python train.py --n_layer=9 --d_expert=224 --d_shared_expert=0 --router_score="sigmoid" --balance_loss=0.00239 --batch_tokens=262144 --seq_len=512
Below are experts of layer 5 (counted from 0) of a mixture-of-experts language model. Rows are named router (the router's row for the expert) and show model dimensions 128-255. Each number is 500 + 50 x the weight over its row's rms, rounded and kept within 0 to 999. Numbers have three digits each.
Before each expert's rows: "mostly gets" lists some tokens that are sent to it at least half of the time. This comes from a sample of Wikipedia text that the model never trained on.

# expert 58
mostly gets: " would", " will", " not", " could", " may", " still"
router:528570477496511545438536491566482495538412501419578481503523449545510466590441507573498512562469520480489642538496494457519515434565452519516530533539502514495521505566533475501434553474553487557527538495477396460417539502455523523524611451461468540390445482517448478542531530472519526506507507530541458480492496543506528514513498431431528495486495494444441498390614517453443493551426

# expert 21
mostly gets: " Do", " do", " no", " did", " No", " You"
router:532471524485457446485486537551454495545430556474579456515508508514496537635466508591484444563518466465419582567460481463538546465540542461532524513492557465492541517493516500550470590468516533552494561510474454481407514563470521540513552480430501527440455493483498473574435534453518482516489509520608443488470502449559493499483485427460593513489580468430437527413527437463431474475498

# expert 87
mostly gets: " is", " are", " has", " most", " more", " located"
router:531573557482523497471492460547481515588439487458629478436563566541494578581393517572540447515515496509426582558535511453525504411563515494533569578530427536487528469503597489504452541423444536521504537549468445488399472562462540531454573509419513513442497459570528458574498537394515534505492492497570477464504568518516487430536481422478532502500480472422444491445503535420466431480457

# expert 1
mostly gets: " named", " used", " built", " known", "elected", " sold"
router:503566583563513453466495490540452491462398505445635492473501421617417467545431522568559481501436444444447570557525504469513473518535471537523479540515583498474530479521572506535524528533524490520513543445501401468476450452488489554493605476389540557399383521537556502528503574425553493519533481491544518445520511513552512513510458408446567504508466497454436463415494472406428494498490

# expert 45
mostly gets: " Mc", " Sch", " Mor", " Ku"
router:511559500474531487449508515530461502514387488425578529465553438548475459573466481546504435505510502496498518527527455462575508432524472482599526553527478495474627470539554486545484512455517559500477527463507447485382418540455554540464521466448487561453443453513498500537473546402508524536491518469523437467451458497522505465507458418509524484516476486442424494459522468406489532525535

# expert 89
mostly gets: " Country", " Location", "Species", "Release", "•", " Order"
router:527501535535511514476475485517474505546459523483631470453483489591492517513430487534542460539486436508513565543489553456529505436518524517571531573511493435499568496515480480591399546468596476572481527482550442447393471590434526515494575480336499569477464398509487517533471521480522509560554524494539516507456511507537520488468465457486518538509494480450443551397612440433506486551500

# expert 111
mostly gets: " where", "—", ",", " when"
router:520576532515502446420455472508434490513437512491755452524524460605477500668370537560458428491547527467396556535506493471533458439507471525616515507541513504498576514502520502517438547492525507531514508464542427504500524560476581572479518461436529493439442438521533484525462495476521495479485521492521382497552519501561538491539496425490532552527490475450402501417483468430460534492508

# expert 99
mostly gets: " had", " were", " began", " been", " took", " was"
router:466527529475534488435519526553503512573372463392636524477486482508487438630403490625517500593464505464458580539536523484535490408500541522545518524551540534467590521501569522523416538484518514535493573526486398400406507573495547549507542469392492552458495461493477495566472574439547573520488494524563465504512545480536486509517442427490490466460545435421433497422482468400455481477541

# expert 48
mostly gets: "The", " The", " the"
router:503503536494497514488474484553444480547447452500818474522508467537496516577475548578509445486524497497494529522558502470534444475505521508549516527525479516496530476467453490571454532480504513515543515483499426447489484603478505561468540428391535546470425418527527485510475551496528467522549549475500439503474516464476518571499468449531516539443522498438428462417511495488497476515500

# expert 100
mostly gets: " po", " me", " comp", " O", " Po", " Comp"
router:458582515515491469465500444528469565589419448510574435433461515531533534514385482567444447481475500463469579515501425481505492425496439561567502476489513548525522531533491529510390551393519517539505470547497457483463516576492488570436525505405508530448440520498488487547532471381505557509512545511546560466493461545517513530507508455528590551538468441454443571445507488436457499480474

# expert 82
mostly gets: "par", " Pat", "at"
router:519583563514497479480503427513468486576425515439532484469500472544515483601418475570479452479523457498420596525558466417568478464526440534562564515509526532461566472572525513573433520533520524566514550562481403550425483567469463527456513463340543584420455465466530501557463545442530472475473494490504390541476466480446549478509488422454562571522500508467505478411579378459433447532497

# expert 12
mostly gets: "tin", "in", "lin", "ن"
router:491565548514525452472493496489485454535394526414560511458529512536526477585431478515429421498510500460410586461525471408534464472602504498500489518448485582521557450505512510537409575456529521551479546449460443487407503572445512508537576509431474563512398456517513493516500560434467512478497524571531367483592486515483480512513414452464519524489529508513494507488525443450528469518441

# expert 52
mostly gets: " require", "cur", "app", " in", "In", " Man"
router:561514581526508536451443488612439481545468497523575512460509481562476529582440620534507413495460459459374576537482447387545459444499461440519543548534518543553477509546585560590437555460502477515492529458499442471398484619468538545442520433415518520439432489529550497559514447423474544523505535511542503502504442495539512491521463430494450522488473432461417457443541481468454535504506

# expert 54
mostly gets: " Washington", "ka", "ma", " main", "iya", " Florida"
router:522545603541498489383434417506489494519416490504574519429517485550535491520467499598496421542493484465480545545511427459501508453522474461538576535494445492546534486489490477481487557487470558519501520487451443460454531638445526570468571468321512532449443457523468498512464565440509510556490481516496395528491520496484493482539484425478568560541492477493438501422537498423465474569481

# expert 74
mostly gets: " medal", " Championship", " Cup", " Gold", " goal", "weight"
router:473537514505579533469518530526480494489445511464580568447486469562517497571412499604514471523521445464437575497505480420554466433524473485600502497503501511487577424496602393496421541521474476564483498498510418471436471588470514549485588473441536535387448450484473510587492566410509560543499505560531463477527442472542491556488443476503533545565550529456478507417521533437445453480485

# expert 18
mostly gets: " ma", " Ga", " cl", " Ma", "ga"
router:470547521558523528474515519583472496519466560460536475443497442539481532573442502546415442465496417505441593493514448442479430425543488495577529526534445477568519466477495461541448491490478493558542533517546432456456468553468531559448584501441491569420471428519513480474465572419482479555489525559469407512469442537533504518518428436527550536484423442504478490447531449451462394496523

# expert 10
mostly gets: " f", " fa", " mo", " bi", " bo", " b"
router:543506561489511484462467444535500533525445482415555482461540509581487460545452560556542424523521466505427591507514435442464411410544492506593491541606515469477551492513564529557445524430564529510536520484519416490452479602450534585514597514463519522487435515562507461517486504429503467537480488453521448494495550512510550515475472447456519562497504475426473463447509444454470448518502

# expert 120
mostly gets: " became", " As", " become", " like", " as", " called"
router:513528514529547480434495484572471457474399526437773506451526489510534457541428513565529405474558503496494575543540484467508528361559488469535515534507498472460545435493579507558418519469511527573504531523499408448473438574497532580482553439368469549385478485542501469531525560382509477546503465514500493441506477481521561503542495410529559543523567519531481509398553444443471467485457

# expert 78
mostly gets: " I", " U", "I", "Á"
router:528520570505551504421554512582489481575413471445698449480536520517515512604460525519498452481449554456400531505493468454477453428500492479566495522527479523492536493552565500518439550461481532550496545497464426484403471579501517537446551397378516533419459492568471481535430534470520513540494471520544472493503541536533498491549481433479530506491484465472489518408499393445426505487460

# expert 101
mostly gets: " services", "ities", " people", " children", "ations", " women"
router:528548583457564498443501486524506492591370461466516456475515478613487453607402503553495500514498490466507573554509473416491446472520500508509543554565503457462504494535532457478428509471486521503543507514540419483475476561487532538480576493458522514416482464556512481588517565475534517516494517457514523502478466508532569518481477425559560529466518476479462496410526463429460467481460

# expert 71
mostly gets: " P", " p", " At", "P", "p"
router:496518572535530462506518490556509482528337464468616516488531443603489520550434519575475401505494531472417576551547435427486472435520449508585519526569522521487572522581591492572423505457525533556548483519496418508366482543494520537418596429448560484469441496544480479517520518413535505534504481509533495530540501550464507526486484412468482534499524499481463439412577517430504524498560

# expert 69
mostly gets: "ab", "ib", " Ab", " ch", "@"
router:520555533530483504472425528542514455480380456511586462476551477473606525610451480526548416523508474449421586548532495395551467462479463528538505599543490492431594472554610514545425543449551517480578548488552441464415466637521495532487533474472528536454411495532482472548495477434497555492425529545562374470506435505543540547527471433505577529529538498479447493471491452466423483481472

# expert 51
mostly gets: " de", " head", " out", " Com", "com", " De"
router:520526588555552442394527548558511482454513486443576557446510509527492490537429521572523414459436442429425618519553464452559417464554522518518554456505537534545500486504584506560448523527508559528523546534532417450466477564507525551404483433446465478431464489513489482478481496526544517472525514485558406485483440539518554553566479454525510509537521487474460508386552461505466467486456

# expert 125
mostly gets: " S", "Ch", " Sch"
router:478559541541509488442463489584450487513381520387638520513565500597493524573418502574540450488499476479421522508586522393561456395557472487563506551602541494496541480506516491514437528514477534568507495510545439482388470569497452482498525414491557573444483464526472451535517583427512510602498470474501504489498522495528495505518444433475519523521505520447409468427488442467458490513479

# expert 112
mostly gets: " Bar", "č", "ž", "š", "ğ", "ı"
router:548526528507493508477485484533459503483381477461596493478514512557499549630486460554488428524503422571503533484439462411524474466534497485530538586534487480481530477541493467577472602467516505542544551491470473476449499589486438526478645490446553547479489483558573486501482531496491443562522527527550395454495561531474461469507474444415493490574497566477455472416490455432467520474531

# expert 38
mostly gets: "bert", " Hall", "und", " And", "د"
router:541559564516502491394489480505417519515384524438568532482545455562497492630413535565493448574517455466427548494515532435550414509537471496540476562543528502473558447481522492560431553496596517547498533488470410415447424580493504603502489521397509571454435424498524525527466571465545507554513521489464395494484541478513501497511483433468571510457462487437509459432508518508505463511427

# expert 14
mostly gets: " total", " population", " number", "£", " level", " more"
router:514575574501507486455554524555455481502454501480670460443556479502484526546380555551527371546492484490509523520548486465500510402501470509575542550494488540471600469572597514485447527497501473557525532475555408468427519524490512557467568498414489543422423440544494507590484543480496510509507510539541467550484492533553514527461483422514549540461473512500378504476569498442472517443474

# expert 124
mostly gets: "gra", "mu", "wi", " lo"
router:490537509454549431450433473499476490535526461482601525466542485526511468532446526486497443545513504475459625543478532497546479454543510536497469508517411534469547465518584503545375555457461490557561520518486444546375462563449577515512561415363521522419429493499568486555486564479512544476555515540538358548501491495506514545473427441531488553454512413484508498439518440458510479478431

# expert 8
mostly gets: " version", " program", " system", " Company", " group", " Association"
router:517540526492524471456496490513462475546454501432569548531503508603535527585404535536534446540489493455475545521535505454483486444535461545549501536562519493462532515529554473527430580458511499554560505500501417436423476560454555542463518463371538484399397442527474480502509553451448549463544536482498484447486451475489509512490430413503529555583531543408425527406567474481490530490480

# expert 62
mostly gets: "X", "BC", "V"
router:515507528529479524439533444592482485528395494440728501488477505592525502586400504537467515466459532522467546535517502428508462437511467492551521568517530487486519424516555491518447539468453494539525544429522474401461459581480560526478524433457486535435470433530461504544457562462502491570509516484528447524463488511576533508448480438472529499508507454452466482415471465450446433510480

# expert 59
mostly gets: " (", " (1", " \"", "″", "{", "["
router:514626530465505489467499506580472510479364511449711480473495453551542485616404527557459414528453512483437562530534488448533423454513455454568521536527517471492581489528561479568423551488480505538476508469526405455425503532459488484504498455421479461467458497511498527511475486464539475561523528522516507589434563487545518503506490443542546545519427506438492501398425462430487497503440

# expert 65
mostly gets: " south", " north", " city", "west", " region", " River"
router:496503574444493518418479489545477513510430473436522521468512468602502512628402519559512472486509426402438588501508485477548510398522530527549507555548493471463575473544521546562438529473524503546562460499527448415432492637451508507510566455363507525475472428543530509561493526452492478478527583518530468462551489451467508539452509444526564557549519486449472472390490485468448492561427

# expert 73
mostly gets: " assist", " visit", "See", " opera", " return", " represent"
router:559545568471505526442479513542459473536536476457643490442506488522503532566433507556500454507471456503444571553541501483524528508595542493510546541514565492484503466495547471544372550480469449521509511554486426459383498587477482521491538404426549565438449471531552525581535538410544466586503495482581410565547533454501467479530512434505502522574466534473446480504547561463430529546462

# expert 13
mostly gets: " &", " well", "·"
router:537559507473561511437459479564459479529459501459682426446524529545529475596401509564489523536473522487421541504522476504559433497577509560562542558520548500467593475549536498539476475497497496532498501464530456487425534551518467595472581425435533530430489515520497476534466511461464529592534493499481458495498471490471491531491465432525599458537480528448475510397524453422442477499531

# expert 27
mostly gets: " wrote", " served", " make", " won", " moved", " said"
router:529545598444552455475473512549465465498407489486677501442576549579498475653410523564529436514458469526425587542524485397470485494508488518583492531493476526546565458494546457553417522472469528510536520496524381460421432496478527502464557478375534571412469455522524486545460523381491504594458501490593508470473509471512489515500482446502499549460514476427437506428522452422452498526480

# expert 104
mostly gets: " re", " Re", "Re", " trans", " Trans", " E"
router:522591498513506448403521468565499495528409516450620455478541525510529510568433559583445430514542488532402570521496482413525461424505471513542487535558503516493511516511639461574441531422480479522506498487478416443423494635472499546486560440297462524506458534494522501562503575456501463540484525552529544487504479526482556474543496429511522457484509472493455486389506470490462479511501

# expert 93
mostly gets: " di", " war", " years", " period", " year", "year"
router:483569517480504476471462440544404471553426452410554460514522474568495512570411582527502438501457441444394569555475514429559512430474456472573518497557492485516493520482585498530433582548559495521484555481498439474459515571439468563484526501385494519411518482508483507510481534442515521604447551554572432508582526495502547513508454406509505506572524473417410560478593446456474486499519

# expert 47
mostly gets: " con", " Con", " close", "fin", "con", " describe"
router:526537527513478478416439527525412481512400471467544476380574391499505523619403490589594439528496454486482574570560511477534467421537466533604543477596516516470543459496596508534455545481528510515460543538485414433370468600464509565463511439391460553472427469530554508561509517418495492589439552509566457472526448474544489515528472449535464473487510506414509502452480449429501504488453

# expert 24
mostly gets: " 2012", " 2013", " 2021", " 2001", " 1999", " 2002"
router:529535539549523499448471508508459510573475467471598499481535455614497512596491544571495433469459494433451579492522504438543436460544516483565492590577517493511545427495513490530448532439482492540543552455516429504427507527471460514487584516379475459474481540533517442560447538469462487521515515497570473487536452533513575534480492459522531530545518509403422479392537504468427551530473